Weights of a small mixture-of-experts language model, trained from scratch on English Wikipedia: a softmax router.
Below are experts of layer 7 (counted from 0) of a mixture-of-experts language model. Rows are named router (the router's row for the expert), up (a neuron's input weights, with its number) and show model dimensions 0-127. Each number is 500 + 40 x the weight over its row's rms, rounded and kept within 0 to 999. Numbers have three digits each.
After each expert's rows: a language model's description of what the expert responds to. This comes from a sample of Wikipedia text that the model never trained on.

# expert 10
router:565492530534474504513479569512468501521481528510546469447542481578458434424504517518492482528447494481511472524489461525491434540465531521537481478498489438473541511499489546462475500524474534489497578565510491594408424561468458448469498496495540482489499528531600562541409466494517500497416509510474482519532544470518457521555519543564536556567541467563431456425498511519466482450544
up0:553525454444543508490472464476529439493505539485484499555501429485529502490549520476508420559472496445607481455539469538508549565507437505541540455528473527488470468495423536473439495463480477580481540475518464614476546512538469485545502523492475498445510392483457498512472571516461529449473479437528545442535460549464508460469496515450468490496543551504583482457438477518503530545471
up1:527487491492426491472498497515506510509440471479526443522537527455504559493518493471581473564491440507545470509458512463463472471458514498543456485521404516548381538479550538472515520463532533473493528493506506473542476475454480479525595492475463490485469514488486487492505520518507497498430407548478487470507488488485501582552476451485575466477488515438494445548478543477533474528522
up2:487506520531488543503462485534446484500487458502474522467475566495450512519454471490535458537485495549533435480416522532511503467435538562487530492519480435521465428562511520557475503494527471505461422527511582540559541518478560495474470461536525461457539486467474484489458470561471504515562545461537521510489434523547481442510463533498482484523457473455467471497438464483501573483489
up3:523478468509481479455557470470533541550522464439483508522511543488519523475476519554554502530484476451470520433465517465520488493498516505422497486548520481512482436508564508539545514537463472515454489509485434458562495552463536467559480469483506519463464502510516490511496529469409456497472423481455478502509533512552488516468560400440544534474551517496498573511469528465390411527500
up4:557425560530432524507487516489508499468505495499449497551462463480578413579475477529495450552533469407415509508464530483432490556486416447486534541537485491529481531500498512532481520514520510494514481543512483402502488499478532456457484518516542470535500540513485567499524484485561492520460481520494528546520580489491506536509488558585474539517503575506486368445569541522493490490490
up5:476559520426435483491502473458518483501528475574560512474468490495517470520468487452499454507523544510545522557492515567543460525461577506532565468422544488532493535541509489527588468493537527507504526453430499498475533466455481432492538538541495524444453513509563541471531540499555526496485532600500533527466498461503444460457419489460563497502548433529452502434529526490533477498521
up6:513467517472532456477508541432500518516540478433535571487502457481540474511511488521488463421561529464529498561513476535559546565519454432439447527471545590544512552454552487527507440489441575518544522451493434483476508482488493498461464463515555474585507470555555552498480497477475514504571495458479497534467480529524472468474503514458531487524514435500410536468523512450505498471500
up7:464479548507492498549480463416514464473482469530517492492495516489512490517549555461509535497519478484548436516558465493463508477429497560478502527542511514476573509432534604568482520568532538500510464480517493544485439549520504458486526546497616511496545529468490406546493546472484466484510594518524464490448427591485412459518485474514462486514516510497493457498433502560432490516473
up8:433414496516479468505485468528561490493501542538543503504485522564440441515483397563488534516521489468493541529481470490506534551555567543512510487541449549538494497397549435505506524477603508504521530493461597492461483478434508491498491481490466486576466565463461472463498503558501486491444478552452457586479508505439476548475552477516485504492579499466447524506530445505515500513485
up9:501475508561490480555505471484505510492498496504508528517416495463510442541451491484498449537394505467434530506530542512434473531528561532508555479595481517514396551481524546485538496492525556470479535489448531577504483531519511495487501493405538524604564545479497541542480470452481481489476438531489463479519521520512506479416481623483462417523568516531533465445504537518439503478499
up10:513481464502542501473516506440507484400602507555475490583494492517521519504446471482510527526546495520529441492421519504492487512521525445550440536469458572570490559493503500514562473533521508486494488521463467508430482508513524411514478454530460493504429473524498502552559491520529533520532540498521493443498512491570510469451507497507543459508498526540447513513526485490572494427434
up11:507584442565462547470543462493531491502476476502412477531489494474592500502484525461505481513515467520505546452475517546470520497489499512452532521542554432590414525517499480484501506509487447470574542476498536576471506461520518462530514483519551564497504543489498461494450525512534454502514447499596453483488447489498464562532519462493481507494470495532521526484451535462485412494516
It responds to: Mid-word fragments, coordinate digits

# expert 27
router:502491513478468538479438495423547561523392414514483459538532509478524542422491517513478563503492498496493517457564529553503503606517471526440482527536446507508571546505578477523464492541534558531457470412494445503511522558492470498561553498559475473479475508555458446447483522486480595473538530480446428544458491598543523511462544564431466555522538487474508540545565480464448487438485
up0:520468458532388566506511491446540499424516554472495482429544545507518549497522489537556540462554499446467497497499521529474473465432539457478556434480498483508463468470519437466479391446551400585433482484533421568516458470488546496491529518534559550552475404517450495503496540495563543514490546533485422489508474521569470525486563493510505493512506532513389459512568546499521494423528
up1:516585519455493481536516459514504393490421447538537449544508553548561580485491522474541473512497431513558455451490546497458523511570497472463491539482571534532443502511539534484473509520540442510503511498466500573471465516509496524534497475548458497487577524470548487475521459544500525458450480427521450562490483477565491483530551547576468544496506537577495431480574554490515432535439
up2:451488553500533454553500478570503469556510502501471456531489433530482509431581476446491458477533540517538482514480525393552508516451523437529517456536559468440495482515542484444438476501527435518459497570523502568558471483526508512552539455526548439541481505474546562486543478537445537467441438578492505579533491520502505467497488470474586486503493492468592468444469483539597559510511
up3:540548515550503520524527435491514440485477536507484487468513528523438591478524515466516515473532453494529521501493542471583511523493494473489491499489480485482484522518550493512489507454463521524484472540440467572432516506506500523474618561552500500489490503446533482461602500442507525494415470511488498417563547526522516448466408560581516503411509454518488464498469485539457446477506
up4:546523520476529440504475469495547555495517553530499562512461552480504505529552506463505490496521397519487537474456475533529491542515559460481471487488538547464441542498489571551499459521479455501506494492526512493504542573478513481473473532577529594437548516519489488455561545500538494539579518446465427478476542519482458536411536487533483473408515462471440424535520451465460525524553
up5:508512483465435515534496454417514507497489527535494568467556540553519511522508537462486468470529498498523518527513569486442467567526556483538548507535387559584465498528458521490553492507493509565548460448468427472452458510491511588476566486499438597468547575448537499493490521453457459475482562553529469519520478464562479486479498510501498445482555530546473554459505453440434498537484
up6:436485539569527481528564620480536461471482468465552560513506418532526511491510455496582514497490466569424494503473517517451534505584482508486550553486440490514511501490541472496482450488512552538539580553539525487541505475490439463434508468488557541501528536547527524540519455523566449474500491515512440447576498489412498481521484517522549538425518492470460537449563414478457480434487
up7:465529464485508462531539489500558495463441510508516501538410482421553469481517567442440464490479535479534459475515532503500491508534497504478468507506503547485521457483502537512528595546527549527511431461454428540524552513538477424482482493499631445440549499475495526484453521505554527535559569505542556492568400537437556448497469532574508452514518610459462577520453494462494508560583
up8:464509510585426561473493443521538448489485506433491524464548468505515532511549481493556517488461557492491424566432521460525568454452504525537559481442521515526481551507566507606564507421481481483481474519486445537469477470492545453518496423474513491512516500545425498531509530545449462537504490435466524518465503547476517525489500478480583488530586475510492501540542486531436513522480
up9:455479566499589483562496436476525421475540529524460539480564522536550475487456467546517449433425461492519485479460442492429519369437463546463553488592498523567453467459505555503474518507464472571442484500505509517503550466494478474424573504542486528521580457458482436520526484556456463503494549454547509452540501476465514578391483539497452466492492502449495474497524477491547553488512
up10:521554531559428525536517456459503493516514501454484537522474492491589512535548475538516470419494460523458467559453462480547494509534572557571517524472469469473465467560468513536513544479504561500595483496497496528442492503545509384501509443516475448474562529462506528489533496503491442525473576475521483436458540488476525512396493569541621548493490480545424482459565470455462422555477
up11:471556472474559444530548584490483569475425529563532493477520451460476522564576522428572526510564524551487476457472564486487557505549519475562566523576441555501464477441512462418534447499492568461451430490518433533501500511448469500515438524493464487474499499569533547619499465453473429525504561525528530538516528526503495402563514549546484521476474451522458507535455471513462520481468
It responds to: Places and institutions

# expert 59
router:484471494534505543475481498440507515554508438484555501512504608514473489435548435427479529479522464459506505499582553473433503466509524482504504518557510571448522513512503480514534500580483522474504498503510466528570490468535481581534519466506541543528471529483516548424486489462563514493476480607499485541474446481437558511616467590535459558547532509518503537500519467491482473557534
up0:486497446364470490449543451488539442516488542487546527510496468516496566510545480472467467530539569523506550481530493502483523496498486515468425538458447445508568421559536545468479418477449475469526541467446481496468450510565531514428453459478547488485485495517523512531501508587507504497533470497494490463449469392537477476484470442437563467484504486534545509449457519485483432483488
up1:418440438470520446499570511473476465488474504512514549478443460467489408503493580546469475559446526499522522525521477458497535502585516587557460486549452471573516519532601501560518563513472550460436546563485554500481499465431505381406492556538504479451541517456453568498509532539501476457561445437450456480510479463551511431472450495438545537475474521464464463433538493541526511539545
up2:483500435514476562540420515464551498478498486461496481476584473500558558488587506502528449490476476440474458500456520496554509475472451415567568529481529487446493507551466510514500434433471430524481552408500443475500493519490508544427594510480539495503510478518511452511473516526538429565503515488514485535491520601571498468539474548447500543393517526504470485491484455471443491472495
up3:544539557537478530492529465593436495456458543463439541462501498558523486503535442536503495493486461465564554469540541549474543549509469474570511480574579493509485551520527526440514459545524503534520490549530483481528527475452555563484504489448466550476459470523499577551495509510460570477500546500526439399569529517504496409480523516523447520484473482453526452478479538589527439473497
up4:524541474445520510533481489457507430540518557500518455513556489507516556504502520453554462494605490487522499503518498549516529560477531483558527535468434508531496521506511532482534477470501465464488470530546581472443449463542500568535443490474556523508508500457509527541511468470479437534486433536452532502554460423486491534544503450490517529485477483435556523458476489514475522490515
up5:421436506491526533431470479537569479520482524509568475493421543557542464499553458514446503485440442541524456473515589554438542451443520503485496469554479496513524549506498452480475510491538437506460543480452480498467501458474504506453495478487502489581450476522580461512491511479463538563510558518464564578518464523470464482494549525420497510484526574518463457537602512528582533450509
up6:449500501524504523428512472522560460479496535552578493449521438487542521531413513453464398516531523459474487526461485454463502524550437511566484587542476448546445488443509468528482558550544519515455449488483526435503532502495500538441421482516429537484548466477523497510503488604484451480445559443558529459552544535541557470494443453504528496498460462472559530501463558489498493552553
up7:524471431483574542510509449510459559480571479487590516470535539505474447542566558483486577522475532544500408464467529535534504503416518467480531559566479512446526461490570485469536455486449517496416491500506506447485533428512458541504474539521521546527525536548492557541489468449464532541495483494446459454475518488498470592526511501499567478494483594601531530457520479540523461448479
up8:512542468497471471509539516503518431527541478526455563488536507499423494497502537479469483514499450529450569586444496479455519535515524526503457549564521472628541487481486530461499518491504462379509506542494544481486479577498538491509422467548501530471487490471496401455545494445552551443570493457477476496551479502452520537543483503469504467491439467501600451461501510516591459495524
up9:480518450470540483515474495517564508497508532453536528594510513482509498440593485527478443532547447500624502569525561479505551458473466513511490551511508502440506496482384518512416498484571527517482526548523538537468545481518490547496465472441539495521467496493529510546498497559524566569472498434580483486514478455516525462463528478473479516432462574558551441567412562462486508537494
up10:463503451472504421526496530449551542482500522513509523538556485502513438485503486439456507491576485485502475480457478561483465479511496577598419494552558502572411534392549530499552550477549560479466496502481537516454501481537520440512517494553473466468492490501535453499462484487547533510531509515482480494498432486546439461551530459526467470511476484545516505513522534507498442588474
up11:512502460482488470522487515475488540526406539534539515509537432450547552513520565511478481492494471532533448524488474495465437489452549460487589573458502507546472508508543562545553502428548408476553524469562482513472479555513578488497481532564468465480535523467440505490574477519536484475433536497481481507504511498545524607470504493471526528462543540426534535498507446463471465458482
It responds to: Nationalities and countries

# expert 0
router:537489518549531533497515465508519530542453506481420523493583486461509464577541526512459518508553459444520529493575475493481438495529532491525519547468486521526461503447483490527492479543498474499538456481576487459459487488532542525491485456522452480495563479548514558525502506453437504477488538541464521396391472575578525513585528451518454525492471537542555520450508546547559614460424
up0:510542526517523461469474492484546511519535560483462518536465493514511484561559493460534463504515452522556526529572437512505502590545474493527475552510558436474522484467474499429505451529482532439548525572497434547431448465527483478427558474465426469530553497506539478566561452482566551467512494458398493548492541438453482478506497502523516544488534489482454464461589507406460463494547
up1:519519509501477496480488410444493595513440524475528459589497565480428491430521494560484506443481461495461495454475563576529525517474540535423473490485534467506481503506541489555497494540515476497528537565519467539455499490498502446424511503507444468519471561445556436552454485477459438496467467492492538500484515527518522462473489543526543491501476428461571540494459491487541488525524
up2:480502449548479522511451512544566438536565567575486438483512441556478481525478510469471498508534523458474504575444451569546508534483488489592548520434483475461490466520557518550471545503540527461459454464493430487433445533532429485565464535412492529542585484459566468489484486488463496464508501522501481522446535532498528475486579559538501485495480522502474479474545451484565480453492
up3:436484531504503537477469538489569483570521547525549527557491469419461509526467506585571486456479526512490513506512518518600550484517533525598525473514442485470599497482542496572469501516505533489454573465420506479414511513543444489520487504487532522508503546511569408519475522473403481514408440453504490450510487463512559386513561540510530544454497614499474487528484521500526512531498
up4:534501500504517498508527448469503518454471477541543555458630432494568487501524458521468490451464534526494485489505533397469460442506516527509539447575550531509429553518444546456486418532525464491514511498517503528491559510454514581471438499549485483491532479486419474484516489504468478425511478492458447410439493494483548526527520503546488531482513512543587477480562562500543485490574
up5:578534552490479526562513442504531524502536557569486542453553488488442427454490397481501461496506582534538499512555555594455531472507538462534596456413537515500574496535480489569500421464450496444531544476490505491477535447461495569435489580522505498507481506474425508527471486491468495503481517503518419573458484534552509514535543530468545479419496441475536533472514559483509470530447
up6:523521485494502487541510419496472533455474612515439483473541425489505482568563509526537503454472525486533536529500437488379560509480449541543553480516475538586478552487518523562516455505454565519471556507528471460477481513508472544438477479526519518473540546589524501490497486565475499500516558499502444560483428502491557493456534510442465521534445578456532512492464516503539479585432
up7:537501544473517530480579462445503493553540534545501507557482465435494509525522540449565496483464562445519420468494460535521512465443512485553476532550528533486511504553522514525518580520461566527544555482468487464444521439481452589462537499403572468509453501495495517438571500479471500574463435534595466513536521501535509462491506492516503456506421526464505503522574547486509483534545
up8:467473556506489470465500455509461557420510506502530488474496509419418551540507487560564534477454478526464583479522494494443499585467449552491431504527479483538472568506467457538489582518512516477531529479508546475492532521485580509530560572425548573461458474440511445512569521516568465486492539460484505529532433424483485474479433457567484448551513513549527447512447497533489519513472
up9:495457480459512475530457480550526456527595498463493541499537534433520506527549475592482463498503454531490543422475464509471457490462443430535508462492485512487459469530461442363467437509504487513516490501500486523474533432463500462506460526593463486541497518444454508511527553545457491434492465550511501469443512483441456526558530523524417513466475516478483432546470520474501500471478
up10:576529512450505542520554492456499551404555528491502498524562520475554471530493521449483527471508488529505498476506501482473492471557567545417477467483402392521555574577564482498556455433454524449498470444488440455516564554520554510559448535441550532545500474444458462478443495535472478496581509485436460514451537550515540511556443486478529435538522527536527511461509494446483482569452
up11:434460449468519494537490537526472532518486568550562532449530559522437506449432497561493470462436532547462549563488509518474521489539508519511485468484493548473522494621534484432555468424483500504493476515466571523437518494562450508543441495408557480527521606532427552573512525493534529448475470461479490498488555508516482486503436505511470454528560488458484441522561544433483513502453
It responds to: Quantifiers and day digits

# expert 11
router:522523480559520489491491526491506546556496461464520511502519381538479503456558476455491505497541441492495445522475485486583463471483534455594529520529504560471442527560477485442497442583498558485479496504504514564498535504519524501561478503521452546514503547514402493512525528516619406504460519528473518472478488478516541458519468477439446483457501521540474470465506429515525503480540
up0:521543489534525507480536483512447494481483572516511544541501512448535482513515474448540561524464494514564480484501547497403523552573510519558509481528501459480466509511451574555523409543542448469496558538466448497443511531520475535468466543461597470436440475452538533535499499504497552438468531599534540483541481426527484513451475489463422513452525501493559484507486502454481476521496
up1:465505412498532542512418531511512433509512582493483498491464499486461434526516508485495501528478500477433503470609545499519539440577472453497525517594531482499504520454467406527474502491460523448481498507488485513535514444459522499472442483585486492513432541603460510497533449510459487510487494408492513510417510545453539503483535529460477560500515413459467516565432496472556494573454
up2:523502471492511460437512515497488562530484427559557545456518507561485500535445439484476541466540540594465472501547509579493455407532547499486514442508457523500497423520482471455552558547482555531512454476530572505432468453455497453544455454478486484507512451515450449506512473477560465446502425451475443466450531483485471506523499415511481451547510463440477505524550484481402568551544
up3:483497433495502493505486490489492509501439479479499567481527469440552482577550485496531489484447529486509462555533466444500482514513573536486508525569513485542495493469446541552518506510462532522529552507510488538563481507585538487374539518562556532462504517528482493463517448457525532451543471531527517454525444551497555529502572451519533494502562533485529497577473512444432462590501
up4:453535512459445469469486501545456552530501500544521505537525423516552539467559471514539493540524473465495505501491543568476499476570526468487489555479427517537464476517511541476491459530520443468519481520462498509504554543523469454386566513495554527522502514452484510551481486508487564406549506471417483503524544433539523542541527474519517558493476495534613529498472481518509518534550
up5:494467456492456517454439474477505508559526501542538491542440487494469473491515525556536489562471582506546541476460527403562483507467442526423559533541521500532438454444502520533475498457456449464574476496450505515408559516551487463457452516461541493541456544496456496461459515528501509524552494447455451489481540460455490497399474478505527488509484469474456525555536501508576509569502
up6:475497466470487537519473531509472436455487487511546454531437402469497526497527511470543482446476516511474498484513552502556509536536562531427481461485487568523524554554449544526529548456472569463570500428533523498463549468559422486533529474545524496513428522465496440412555462505466492588457522458532447480519491491497528473451550507474558542462613550420459545553535480508501486516449
up7:494497488556564503457444528544432474477452441518447545463475475521559486454596480556485491455416481550463587432479503392545521470512454489523432509516496528463520468517507516541446497485415484491522475529493567542512500453525469441547541521479568513533542502468492531481531452570530496479450469469478519544460529497487559445459566425475452475526512507495516461487511478469474491550541
up8:476462551548527573469497469541487567467472503537457539488435467440546542461560491484455500442549523500500452505472490550501458502463569483489489515454495525447518524466406513490487433407449493452488533524552453503522509467490539446476487487534446516544477474603446567533485525489512555438479561534449465511503444493531469507496415489438440412534568553575537522450482498493484537446454
up9:491528558464396495476538504446463524461454615471471535461431517491556517493496466502456484589431499501490541454490503503453547538454548534466581529596431457475427486493522451450489487471454510524460492508517466432519511492539447547520506518533528462503489494458527527480475456553487515485455510541569499560546574481442453474498527542537545437466545539486524505449569507444517520480553
up10:495505546506464518552570499538441552551520451475493459464473485485510587457483524481513536503557474492489536503462525523501514556484500560497507528564518508550534474464551471511476487587611473498495476457435481517424485528564550545515482529488491503419493530441477472550534464479479452455551515551503507531542437407444521504489565500519426554459537527479542571452462433497449460538584
up11:477517422610462476490473537517501471509559466500506462501500473512438529495574494551548541433592495521476502478497513496580484513494491466457433522476450525574494481517438509485460487521465519529455518465501567457450478527521507534485490537503456442490503482538517481442539426432542411464503457492468420541490451496481509455524443497476520527543493536554499454512443512531560518522501
It responds to: Year digits

# expert 63
router:512440474486450519446520561549473530509532556472516523562458431491485493525455451504498490485487548521553485517487492521536467505490522495517518513514456526551475484506458487427484465519548436552494585527506520420458462517517534468479493497452529512513469540539470539492505440460518531479447453513476583451531524391563564511459420564503503532533448518467495440466542532503482512446501
up0:467494508507520463477458547510531524567504500538499532502524435423448526531543507556560515513471441446509490472464517541473515472453491458469577514517469446472476479476452540487406514423457449476557528459475528488434524477499445523450474505512513480548467502488491511536438439539524429553568546498524460516451579535534495494487517372453513448588585506531495501488492478408475469479499
up1:496519482540445506527492535445515473523444514589469558511478486541508506444472574516481545554585471589549457466498461518545550456474544480473509452466439537529412542481480499578486550481511415461512527518415542517472542491554533482521501464496587462536542448586526456485466493480435459512557474470519506500425510443469495560494456547482483442523485438523489432513419547486513478441544
up2:483423592436511536515443504496453500489549460518451543470514467545512459503515476398484520540517486533482478447493487478457538430510464449509497522534450426393565514457497512437441470424492539487456460473466413483491456447567492540459469462434512498482540512538559497506408492460497545539446566462460481506485519458480523621539481528494462531430572473476551526467489496466500513518538
up3:438457462452461587463500472528514520499514466470493518513502458562485464495523447527538508475546538507491501527470549561498497550555472535560520534579543532435491504474555463540504434550525526549418507510490536519539490458557446495553540496568523487516474402510428485480479459535459546539470512440465516518552440528450545519480576445505570562447487481489485470497554477452517524431450
up4:500443506522502546503518450510510560441505449525480495502495504494520553532541500482482469444508373535538513487528513549433466441514480501434463412451493519473467417462493540558543485499524527476459416519466453486526513502546522489558522468511485529503571494478427503505497488549447578478467555492502447450503508546504533591394445526458545516419586503450470501486534460481520484551470
up5:471532532457492451519486474454514515473512459462413523474477520459517510521487466457548513484553465473517492542481453483563477505460516570508454531452595462469519464559481507553535527478475524460504481537496519594486480484596517566565494483498506565474451501556457539437506485421488510541520465467459522533508499483498568481475492507551436525491551501479495476519562522492551462558484
up6:478498528500490546552469425461536494533503467506493493533500541547512488456533390556457538484456514444559477473459513443476476505503530538507517381513537526501520462539516510452436498463481589475472562509481540493590545508512443438579488590496465502477508542474433441441437471459495501491457510534419468487545462457496446456472511531502528545522489504563475504520492392491506569486472
up7:527447483476481492533467509516484536454474446544553516509426442516430570500518582508472485546433501485545492508532526574514536564456443472553548478519548445452585510525469541479518485480541520487521489532534428537427450471496484563488501505478595452470492580558492541532494469471504522554494420528413504496541532464509430519539474438491493497586510494484518571537600435521461496514535
up8:548558511410542402461486498481490538507471508516526454578504491466501565456558545522499523536487505508551548487512449423482494507490560467441542435506531543484465525522520428484517537476473535519441481507497472517486429511546472583507549539574492491562476456490489563512507485454543544472564531546552523468509519545567510451455437516522547502430521471491503570571536487441530526521510
up9:531485470532470507586530498495534528513450501552552414478592473427473451505509484472485597382480443471543488458562501543559470436486535508477466527596506516497469514460450581508449461483459472519434462498492529482502539570543541545549422487570468541559565472514488528475522472597462537504459533517532467485490544522517446554504463531453521539517523411495554546501550560512482501521481
up10:444489487439519468535462528495530458504545538474487431530468447519421551514493482517523593478419510445551574451468536473496512570496520526459481523524562533469557482516528484512447501497504477534366470456497525491490442455552455558461516527461538510532443551436495442433537489536454490485504540521455516460464465579421534467505516454541522547489526453444431473487488467519466542483426
up11:473505532541444464478501395481518503556469469555418471516484536476493505511520474529517526503519497497490474576512547478523491538459430472537521510532525477581530451495525450466477453538489549513463496486457558584497548438557476479433490509543544537519417528464565463432500563558492520482520493494484474553509433474541565494542510453513560464499512513545534458458474464438545604501519
It responds to: Word-initial fragments

# expert 61
router:508494533503532514527486564577528532553503513481565534425507469508524481523492562504428513497496531518503474482518553441540499481467496520487532469505455454515537542469493618462552478455508482458532484499440510497467507509477499536467506524463525518529548503528465497540480472493457477525501533517521416529482486471550491514593463542475459451518508475539446447468546483470496521449493
up0:457597531491418524468510445578465458480519532533470487502486455543560464544466578526535518418472469518518448524535435455543538470531501422443523576550518603485542485516468518538515538411502508520557543534527531494536471494456563535447563537509533580532512579581583536468472446508403468464574463497559478490477465499515510512533409487537509512575495465504543535503476544532586497543506
up1:512530492539424413537557508480489429542480453512544535572498489549487514468526512481539556438484540497466477512490534469437534555473547484424517454550530444492472567533509540541469489443508493520489432492444440491426508528512551589517513523549479556470544494504498556435490443488495438568521503484509455487560493478536566551461455491471466495483545483549461434447496525502511529508515
up2:444494581537469478540508562458504487530518475530476501486555446476491442519488542543546512504527602472556433507527450448523483426462517464478462505499487550478570493543459509513496469480504500547569534516456543496460548409570480487516503550449510559502522445499455535460487471492520480445493580477496523534458450492474636485460471480520537551449483527499484444558539540483544479442536
up3:480431523498432549467527510428531503530505462526546490418534554468419474471498478530534515449493508476515520475530505507525524571502476437550511564519548485577604512391497437490469507494545531483521476543511512527534432490493470516503527494509499506501485557475415486487525478471517447523524556482447434505393537480496520502545519437541522498493457459469460447404511447414435525516440
up4:494522479502560574476471468528519535518487585494532544585518484494589543522542478482519427490451547490529464497449484536462492478482445472492485521536490505570479522592499444574478466459485507528612461559459411507460424511555514506499532497477535505490520564506586453466471445554470495497581477512490573493499468516474500495541485565480502402474556550524551483529468470498505491494499
up5:515499442464456465506523484525465538560498476489469475525486528466514574483519544448493477400536442509524432460572499532455559429534519485486522581480472490568518521497579535463504506506516499502520616421499483519511521502539498541565498482565453583518547521479443480520499490505484483519523444479450471466499512448526536506477446515407506483494620497499461490465527534490506484512450
up6:452492472501477509503486461548559516454496528550531490500476549485488454453480537505552513481504560395468581431492507480516530516544490518490482446503481480537520595532525527520439426538507491571480485429410548432492535454508525504461577474479508413451520540449474528494551561490437548445523478511576481530473452504551531427476474514481541522503460497592437461524496587456606506519422
up7:444496483478483521473574524518493447507508475547512543537550411545546464469561475498517541512466557471498474522515490541493563485534467513537468511478551399527460464480476513518502524483507504484539515500475539540493526504520518476479517472534527500434562470489449503495542503539517446473428516510501525493476527477559483497470527467482428512460437548543507463555558390518475480556476
up8:504454458571493533503568451542529538472440492521503484533604532428521476477520493485570553502464520533492509493555538493395544494525521456484572510582514471513533523438493569541456515490499457450506436539493447477433561568493511505500480566477483519538415517540539397490513470508434468441497592516542557427479551517531423509504491488516468554470565530444493453555512511488569552433450
up9:470493557509469456557477485504549542481492465551472496536394501477517503478527513444510449476531528478483474493453492526490546516570453514465457490523504491523476493537539531597481464476526534490491520480416486510442436529570482601544558555470454502459507508511551403516492621453566571499498475481468488560423506483535550488543513479494528484434531551521512520425518474490475461500516
up10:523488496462549500512487522491497440486501555524590538585546414503451513563470444521439539484504519547497494503490539503445551507501503423556491483530554518532514510482565495492473459484381430509465500589511476485525466543474540461455531498503474482551456507519463431510515474519468439511533494500481587556530526471428487548452475508491492431491509475552505489488532555565517477536505
up11:521477528475450521495483483501422526492433456536491553515553556419550491497507512410513467504480486406469498499485571439466557551507489545494491547535514443488474525477511467550415466482533520556446510516497543542440515483479517432461522520483512450573546540499467478570495554479492508458544529539422486590507450445459506497475478445562538407520600511516527445490538504473522525492477
It responds to: Single-letter word pieces

# expert 28
router:498505506499456501462574528508558595569505575500490478583431566539533541535556546493495470544521435499430465545576455504585510541483478562512497490524482467506472458537529501416471475430477465538483491485480543479557531505508510521586484553472510433533508489472491495468535549565490473513502513463480545498487509507468504513483495527544565557515484473502503544481449465512557474457446
up0:477428534505486479472502498494458444463536450516515474457547466511535470504446471545520519508526593412572502518505532497472467535583498564509469490530468480464448525520530515514542505514488532528486516461417596509523500544477479535515502494490504506477579525516490492588483449474499434523489504443524470456585447476562469434510495553522534476499527556477533503459501595485428544489471
up1:448491488501483626502449534458455441489529445505556525516461424528468474541486453493489432567544526486483462468491518471573552441456446532610517542458486578446464465446528497503460469548485483517540409613484543395459510448485488520482547551447451550483551573509520475472472493457520509533523498532477532462519435432493501488499439466526528472526566533497511519507468526542469535478520
up2:527552496464556491542457479506468528533542510518536503517514488576512484497445529477493553486517549461470514474486568457550487408504508567542415484469500473561488456544555442453447505528497506510436446547429460497486549463452537467547519443532482527506501479497546398498508471479619500444562449467476475555526418511479464460558484406524545529559544480513540513491583483480512542453462
up3:533474459564561487541407531431480465423497484517494511382630432488465464481407475501529506525578492507498506467442488510563509461444509465440435460599501484480462530461524577531498481533538541498426515533489519508503502451472476482539538459449500496443561555560418529485548455500487549491452504489548502464510372523486557533540474503513489572436462488515473515596486445470525490507491
up4:552477436615474531530543529458509585487564504526517507588455558511483496476525422593531480526498483441548493523536486493543478547581482519522478557477508477500477544509499449515447477423523443459499483467473506519481549480491516458526476440508560535516473535551547521384506461506562543512464482545438491481516471478521535525486465531514470545503512513481470472530498566511459463528503
up5:418474509477454544457460484448612456443603545502519464433559498470579477477538494571541467489505486547521581502509576514488432533440458598486561439450454541470498455489545476480475476472461493480493481470386576505499499542521423477541528475515571481535479543470484434526521455533533476448493545511500562478543513470433549469488520506506509521483509539449587450503471475431502535434489
up6:485475547495431527507520503475497420569569520579563524511499500502463494449474496556432508473449529501564529518499553581503573528494437511525514527531518570481507497529456406525563545518466512465505494486464501552484482515462481503459493536516530550517476498591526509506462420470489482509613513546469498481467469472523530421490548486458507528471496593480548525437544524428516558512497
up7:492455518451437455560537486496574485536572514583547498557453478508476506484572499491514518474505508455497415492551487472516587494450489492508412483429577537585464579478519498521453438535516471483540483499435592541446467480538503525593512481444590480455546483493490472531526559483554534503519533543530464443482438507564477497531544445529458491439531508483483569428476526552525493529502
up8:497488566489504479525493516411482487503537513540482518534578572568413453560468523458423445499464559528502513430532427534509529437496415501483456473538439467529571555492583498539409485558524495476533534507437438548393431484485512518460532540512503498503448437462482503504450501459430525545502444400471519537532543517527477424569459535490503518510489458520509438448580538497501547490536
up9:544502526495480519528503464525405529544474432463453529445505464490494437567545551532524495475511530472471435559483493546458503513480569545506481471514433468533511517488474602561561429474545501486523540461484505494451487530437513474415541483452505493478499467512527511537535486531460515524504594549510486531482482438549539487475493517490528429465461497476523496499496559553442474504521
up10:456374541518514526560476527543492513522490504560517525590575530536437517501593489482521497442530462445531510551470539474524558521496529487526501456451520472571491523553492465537435543487552438435538500526451486436484527540431567492483465467556509473523483513503497516579483464517460555525430514476482481534504480497519525518443499485547507574487482514519486496488477537511560508516553
up11:454464478572470448498580523520565530462457535565488432535524499467493479517480495563483511466643500490508419529519495489501554498517549536517498428477522525446528543465438548474522502486555473497520477462561523441532528455477543466510500466437514529494516507608420548534532486497519478472506494450481500511470602455416512453522530528498476501488527446459535460458429561458509482512465
It responds to: Number words and digits